Weights of a small mixture-of-experts language model, trained from scratch on English Wikipedia.
Size: 11 layers, width 192, vocabulary 11778, 43.9M parameters.
Experts: 64 experts in each of 10 layers, 4 picks a token.
Below are experts of layer 6 (counted from 0) of a mixture-of-experts language model. Rows are named router (the router's row for the expert), gate (a neuron's input weights, with its number), up (a neuron's input weights, with its number) and show model dimensions 0-191. Each number is 500 + 25 x the weight over its row's rms, rounded and kept within 0 to 999. Numbers have three digits each.
Before each expert's rows: "gets" lists some tokens that make up at least twice as much of what it gets as of all text. This comes from a sample of Wikipedia text that the model never trained on. Tokens count by the router's weight.

# expert 2
gets: " of", " was", " with", " to", " is", " by"
router:499527505464481468503528544455499508503481491480446522520480513504485490497502495525482525473511470475503488491476455487525512502483511499484493462481521456506497454540493509504538493506477541518524485512525520491486517464511512526488511477489522475523483519477512462461521489439496486468560492478495510498447539479509497490464423544496509489476514477523487528536471506479474501485492486494458515503484504470545494496478477465544499505491527494498494517500504497506495501523476467476464535475480523435580498497512528533516519491479499515479462489535521542503484488490470432490
gate1:509498521480538518512465506527544493491477490486483467492459535490469520555484534512521518459519507490506536476490433513487478513501466546491460530507489493451525479466529498501479505537543477531488445524486523525530508507523485522457470520495498511483486494502486551508500496517506514512575518508461464525525510455472444534525521494491492492533521514497481453445473485503538480508524522528499500540477523515515536473469500499515506468467515499509548515531458495545495540526525493517472511490504517523489468506522511499486513511511484493483521503512508515486541492501505546484
up1:527505495497462489504500456493520505504466544435484453490457535489496506546463522453494479482530505514479493504472454476478536522510510531515539518489476510479517497515503495486504485516513493535464493513477511512527549527541486537508500537483520492443516503488538547513505515524514492483528536500496504536520528504468501532516472540502509483503500506498521520492499471481523493468487554478492478527475494497534519491475499491515486468464498456520552523518486502494477525547534532499522536485460532501460457522525503491478489516536528519410505496480496470493479499470478500480

# expert 12
gets: " |", " ", "0", "1", "5", "2"
router:518498523482518525507534471489510492459537526476487452539447503517491472448484498490525486525509469513513488509482481475488491526509523470515514555471534548539525499484486535512509569511509478478466488476485512501455482484544527507500471485500530460469556542473485517506530536488526510517495488497482468477484540498496490544503548493476496486546471530485529520525459519508485516508533477482481454535497515491437512496525521488496519493507527493485476478495518501473474503489506481487527455503487458488499475483526486512519454478534429512507467480499474529499514508501494479490
gate3:470481490521493480512517559477518514526530524513499511501489515482522471549509484517513477486507530509517503454503555506504530496487557514530561532512541494506485509446514513506515529503510494522487479481516499516500522457534501504503432504544524482491511484489549521487485507544503476513519474523486520515489516494475577528500501451542510525508503492517493485491498507460487514495434488500520489498517487485493508486540543515508491534459530533510500491472508562544517493484474502483489547503514502500548563470502520486546495502483470508499476535501511510467488514533477464470
up3:492489518491464472497509536515570510517546526522491499482440493472534497553498502502500508484511525513486476477504525514514510481487520543545566493497544528453467511466510487501510538487500477510487466486506494534532497454540488490531495453544554476490509508495528474509469521510499516502518476520530514512475516501483517521492510489519521525502511485503485457467484510454494526488454524498542492509493476491494496496517534573530514513445540522519485515492504549529536518492473541509487516489488456526479559493497512508533519505494490476508497497528534478472520496502522466471

# expert 32
gets: "6", "4", "5", " season", "7", "8"
router:480473483504477506507503516536514531509508564468516517540497489480510500493520496524511463482526489497491466522487483519475483518503468507491496488506492498516535482548529524492458514484526513467518463537535532488519485491461535471507525494529530501478486504461459481508488517511489504559525485503490492473501464576462507502459497475473490476496544531505449477562469420504500515513516512492492523504460516466510501515472500522525480487503531501548523506484528505484493518496488510482497488508505426515506473509536489487534503512492456514540500519540545450494489522530505503542
gate2:511477562495472523490529462487491525483457503532480495519498505555511516475508482525516470527511479495512462501490476485507508462492516479513505492504550503493492520495518491506502561479507503549526513521528479482515508495508472496522511522491493510491524531521489502550455531462507487476479511482523493532494500506503485530528499484469504498489485501501497503496503464506473474487555551442505473523483514491504487506499522476537463493509527522530404554516491475433466574502509495506507498482474501533418474499512477489514521524514510492521491456517517531520489537514499511475
up2:505531415471508501494538475485508489519515477487504514507521498493526493514497543490531498471520489484533538507502514511520491544523521515444458500454495487508460500510489510496517481510496488528482470474483512500475511469517554495454493478516512488514501494490506517462530525477475496526498514547484517449513540502512543500496477495484540463508536525529505483522527527521469508494452475553507539481514514495491501481495505523511523488478522503470487505536518494574551472479515521496505488525468493508593527492468534492459487500480510531491498484488489496474492476523467509559

# expert 60
gets: "\n", "==", " ==", "===", " ===", " He"
router:528490495472499511494541503496473526528544484482492488529504512532504469489459537502530484503514468502486503502512518473482520501520474457481458484509502513491506531477494467503491505447438494443505505498495524465490492513499510505485503494526507487488499455495464466531528505527512508494475443503430507527492508491446503520521459467503488514502444485465517500482507499546482498553503502505491517547479474481473510503497481474537471482523499458552456524457548508529496506492514554480498510522523477456498524529457481473512520483503427480488488471493472480491496521486463483490
gate3:458510468517535479466524491515500519517467465517512531488467505486521508510518504497542517474493480530481485509461488482515533486529479526454496524505470520509491524486516489484489489519481497441518512541525502508491522483488534514479474506473482532474467510503522435537471470479499536499476513489498507523460535461481527482523505512506453485504464503518485503508502547500503512493515518518496487520537522552494484480492484531488430497517529484491492483559521478487531522541495530479465506512454518509498456486458491532492533490448509526552494537570495474503512533495544519480
up3:520490545487463533533490500491515489477561529484473474520523496515490494479476493497483483552509537468521513476521532498470463519462503463537510501497520479488502491505490522511514512474504499552500493468476491511488480511516466494518524496519507469504531481502472567472537526522481471503512456497519494479529474516495473542476482516489543520504520495470523514508507451516490490500486485464525505469470472449483505518524516480506564502484469527491527521444479510506497478474497460503526502476534493512510560524548508464510469511544470478470497471437493535492498484501449459505

# expert 15
gets: ",", " |", ";", ".", ")", "),"
router:471474488471519520498491505502459489500543537471458522477438533470546518457521478502492504497479485480474463537518508490477494454532490491430527460555485528536514496437495498525487524519513520527497471493537546504473533481510523537482543477459532508487495485521526495481551492523472459470495478489477529508495521518508447478475532471533513511534524494528534486516451528505462510505487475517490506482482506496457525521551504509534511483544495507471491517470495517490495492510511506487511521466465516510531487540496499528502490479500527498497483495489507492495545529483496478506
gate5:471495501528534468497484529465488522479493510551476484551481507447485469474542500518516501507508476498496512478479463498530545505445480473517510548493492500531496545495548510487569516513466537485512524518445508465517481485503513524505500499517503486522491475528502527513488489539487528460469519504476484530482552498437491487520536475560544476456499511529504522534521533510458531501502466512528480498491500468489493533507503519458484474501508510488449519522531492521508495511506508542486483507502532499538508471497485519508487489487505531556515505480539529506466516467506503513
up5:534503525474524521500505509553501472526501467469525509469503499528571485547456479508506491531493510504494472521529524499482439485504511511476492457500519527459494480503462470511418500504524519498493463473563487498484504470483477488490456509502502521498504490497492479493505539499517474516513473526533493525532470483510473540475512544517452515513506508464472489487416489467506520515488543502484498468491487533536557469499496484532517523500502513522556505482503531484508514503525492457495526505506506497471472498502511517517511504480478519511493520537487456517557481484499485518

# expert 54
gets: "|", "-", " |", ":", "==", "="
router:502446487433519499499562523484498516496487463465452517513481552513492548505499482495470460467480489519491512483496533503487509481538511474517458451483537489507521508496503495471531541503478493489525472525504513427487522484483490513479529478482505492516483519464464474495522481515463503497510469479510526480482536482536466537505474537509511544518492475527489507477489508509467473523495504503529536486464502509506501489516500495478517484531483485476534529492497522466504474524543455528529506483523483487527478501433528533464500497516508529445519475560531529508513488506473492522
gate3:504506549498482498508482509519503529485491506478519499504508498529519523518527504508490480500489494540487488471553500463478502536531541498508507482491526491464468438527467481470478543518451495467496514517528509511517515515501459522492472505485478478506526499490491506484461542511497514530518549536509503495510497519517531496556485522455528515464470485496490489411471523528487478487462462521536516529508526481553467505522573488524474468477487532510462469484474496495488463509504501462540507534521545517464484517497499511500472528485491502530473546496496471489461474522488499509
up3:480513432535495524496498483476478491513493485523495476513527469470511492497495517479477504502487472476515533504454523509529480494531482466501476518492491515536516524484524504543516447486527533559533499516457542484465501499489544486506502549489480490516463522527492525509539467504521491489458468475508463541469509473492495496470498481533499505516494521494535502559532493507525514506511528501484521491501490532461538511472430527476508522508498445511525517553526497490520532482509486512454475510486454497509515513487491506494516437496511514475516432495485519521550535485517500507

# expert 7
gets: "0", "%", ")", "6", "5", " km"
router:468462532460482514474518517503507487529541526461497479502486508521464453502513535529494516444520483520481472497472472510527518513479539460521504496493476504517514501495548520488495519481511521487520452498497502493530506502458526518488483517452504502481524505471506518483488490506505502527534482543451479479512478529478488494487471508513523506485506542488477516543493485500537506501505478475493545501465508516518470534483529490582465486471465522539513494492494483514492436481530508541521547508512519463490486485521446480499512462507466500524475505492523507430488507438461495515
gate3:536509497482488519519520503464500562500526484543443538559509500477535448563515474490511510531512483497512464507509544496500518483505521508513491494475505507494524512500514463492498471523529495462536495518508484520503531463500548514517485494482485501479525521506497484502462496497483471493476493502497536461508527529527493490535478543486474496527513536464503528508495469504461527462500510530444421522465489521531463504528497495526515493491511481487489506499448501456504468462493477538523556494517522511496506526512545467499522519481480509520504441522476525497511486531471505531
up3:511550468501488531504470479473494530544463535497529521507498465484537515488477538509460492477487495453506486504474497504514522470501528492499491470474507512525506467511477491532499505477507449524508564488528532531529495484456499472469511489508512490499514488498508530493475479534484547515520506506504551503520511513521486503464493501474473509509511492553465462511514525539517511512477544514488489498488464480477534511515502463472516489502490487476508503504504482492521420523497536465497536552448439490448484436494506533504519506527525481475494480468468499518473499446483513519

# expert 35
gets: "\n", ".", "==", "===", " =", " =="
router:523525496484489552530488489475514456475499509518478523492506531482474472484460528471541502505501487493474512517511518496495469497521466524477452519493508518539503494507507498486502546483507484507506470471506500435526532492496530521461516504561496492508474482533495475489529464499540546494475490526564465542536456499497474569519486503472506546544468522530479461494479524493521491534540506507484512512466501480520475522500502502542501497526484553547528493478481544535510525482523521507497529478514477458505483510507518503476501476485493506447468499466463490493488535523523497508
gate5:471528505522517543504485478527508495478538495497473497497489499528496502498436500438483483496471476460495501508490521495457503548488494462483458521517494482511495518478467479499484475478495517512538556490471505519534484505524509461518502449537508540479494460499529516489503452511482496469464506505472541428491476501461525505506473478502494515489520511500490515534461529502525416465549521488521508492506473523546493496501457523514539493504493537510494515483498476500512505487480492502526494473493525480474477498497532487467492541522509470478520489472464459475480546563499490497
up5:530483497479475457505510521492481516525471502486501486486505512478491502525547472533508525499496495540475514499504479520519528446529506525525537506466506509518493467508500526483524499517508464460475466492525487483455507487471483540500531536471502448495495546500456487518520526494539497540523480503541443569508530481539487508504537505473504501516481459478492503460528480496486568509453499483472507504505524474476493485495540474474455512494516463458508475518507528494490508516518508509506524509499516490515531510489476533524458441480490532492478504519505535542543440479498503527

# expert 40
gets: "6", "0", "4", "5", "8", "7"
router:488481499483484483497507527482498487469518548512507489531531460468485507483496479452537489485541480493462452467514488548515495489497462479478491510511496475531509474534499542482467529519503490463516464551543512458513526522422530510473494488500486505497478458474501491522473490493521474557471460531468490500484493481457528517463522485517499477535515511495479518540491534511491521518493506479524520515424537497537521487509494531505486438517471470515524518475477505489527487509531492501504547519523451536475514496516495477468503468528474528482499471496526501478487491499493525504
gate4:503481492488522515484481512481500497498472470481517490484526562515466547503530514540545526514509486476533516518492515476529492501566485499524495497528455516465492471493476527497512520536465492498465455487511514484486506513499484506534460487502522513490502545512488545519495480458529483430455519483468494469506548492525498482523534498497445456494492479496562531491475542451519497465524515529516521502456509496499484485485487484487518524507442493504524495500482534482469469524489502484444468499493451467528539488494507477479476476517485471525507494489520512521523499545481505509
up4:508501475499462575486492514519498483481479452515503531475470461487496495525517497493484505485460534473482478499492537432484504485493476481527508509499504451449490483473530479470496545503531544484487502499502508483514519510490494492473513447532482509484503481519490512517538480484495504497487482463521503548483491466500484529500471482504489497494449518487480467506523503428466511523531524507541529524494515490510478507541516499495514522552505487457447530470510536493541540491490527524482512504483516487451484522489529531542475515464540505532500525520503505517534453528539474476

# expert 52
gets: "-", " |", "|", ":", " -", "=="
router:535513499446451507503498528541519487521504473488450531476460513505491541484468459504488523483501490511500520495566511506501530492482505497516507443464540482534487566502526477528523524495513484509481525507488480429497509514488474521469508483501506484527483469499478491540505515497479449487506466511507520515509520460530491545490465501495555534487482526522498499491481534460444491526497513489527520488496517495485541501482536493479476495561470469520509562532476518476495476524523457492526503470475519535503512518474499550525463493492519513513520474529510504497506513519519491510
gate3:525540511504476489497527498539505527481523506463482485516442498546471524495512506516553463516466481532530455521512500446519486513494517469487504473532498542524491505505527453509538455493495502483516468496534502523489446527519480570521464508542481493516485519496457499489465498486484487490491479530476515495541492474479437491478481520497511474495509524546505491503467490536542476512474508505488476484482460477492508494497503502492550494540495525557528481495472522494497484528495492510526455479566535501506506472488481484536498513486510516531499507493450509478493481544517521469
up3:489514498491477502501478494476489467502500536497515500503524495492538506468522525485534565462545515519488495518528530491525498473494534545501492553472511528488522526465465514504492537476525538467531493485440502480484497508516473504450528506519443508498490505510552499484506477467505492508464519498483526495505487512511482487518497480504482496521475522533489514518515527503463521514493464478500519522511498520540486461488484529494512456478523536456452471526496501551546555473526513490505481514475465520547470487484493508482542483514526459443472481545542485459498536520521500512

# expert 53
gets: " |", "2", "1", "0", "3", ","
router:474517490462460487517515489537471499454509508494472531462496506484453535474448500479485479528514484507458509462461486449489505505497504486476513507487539503526494493524501497498505523499523497489465500531478496502513513472487526502467520484516489514500536494469518493506511523496530458512504495525481484523486500505483504516530462462477527477516504511504496539461495504498471538438516494431501529481454526509526528475551468479526494447501518481475497546506478477515468507507533501516520506448520480538483465507513489500474436464513513580472493466511546479509493512475510455476
gate2:508506496539523495501507469502522491498547503499490500502521512513519458504487465484485531449505525518504472480461488500530520487496473533492548509507548495546527499497486501489469555475524497469488485503466545497501504460490469528466489476519460529512505511502481489470497513504539503490529518493488564478542513497487494515515477472504518529537546531542501479469469527520461520491484519492545486498506537468590496537496541506503487499470542511516505476539481565477479471528489489534497532484507512486466475537480511499484505498483518490468544547536501492497501465528483473487
up2:520497496466483500482483495476494495479494508489521509550496568542481557509542516535506487609513513462473497497504516492473488506461497463528471483527497501483514528536512488521492532524482487509532564510460483493517505510485479489485474512447488508471497513506494507505481471518487499497472537488492492488503481493492487516503534511500477471473472536494514469501523466499491499519505547470516560485531499501437516477462505505466473508494491500547486513528527465447551504487519533490491497506508483511541501499510507485482467460506522485518467446482526537521491513468501519463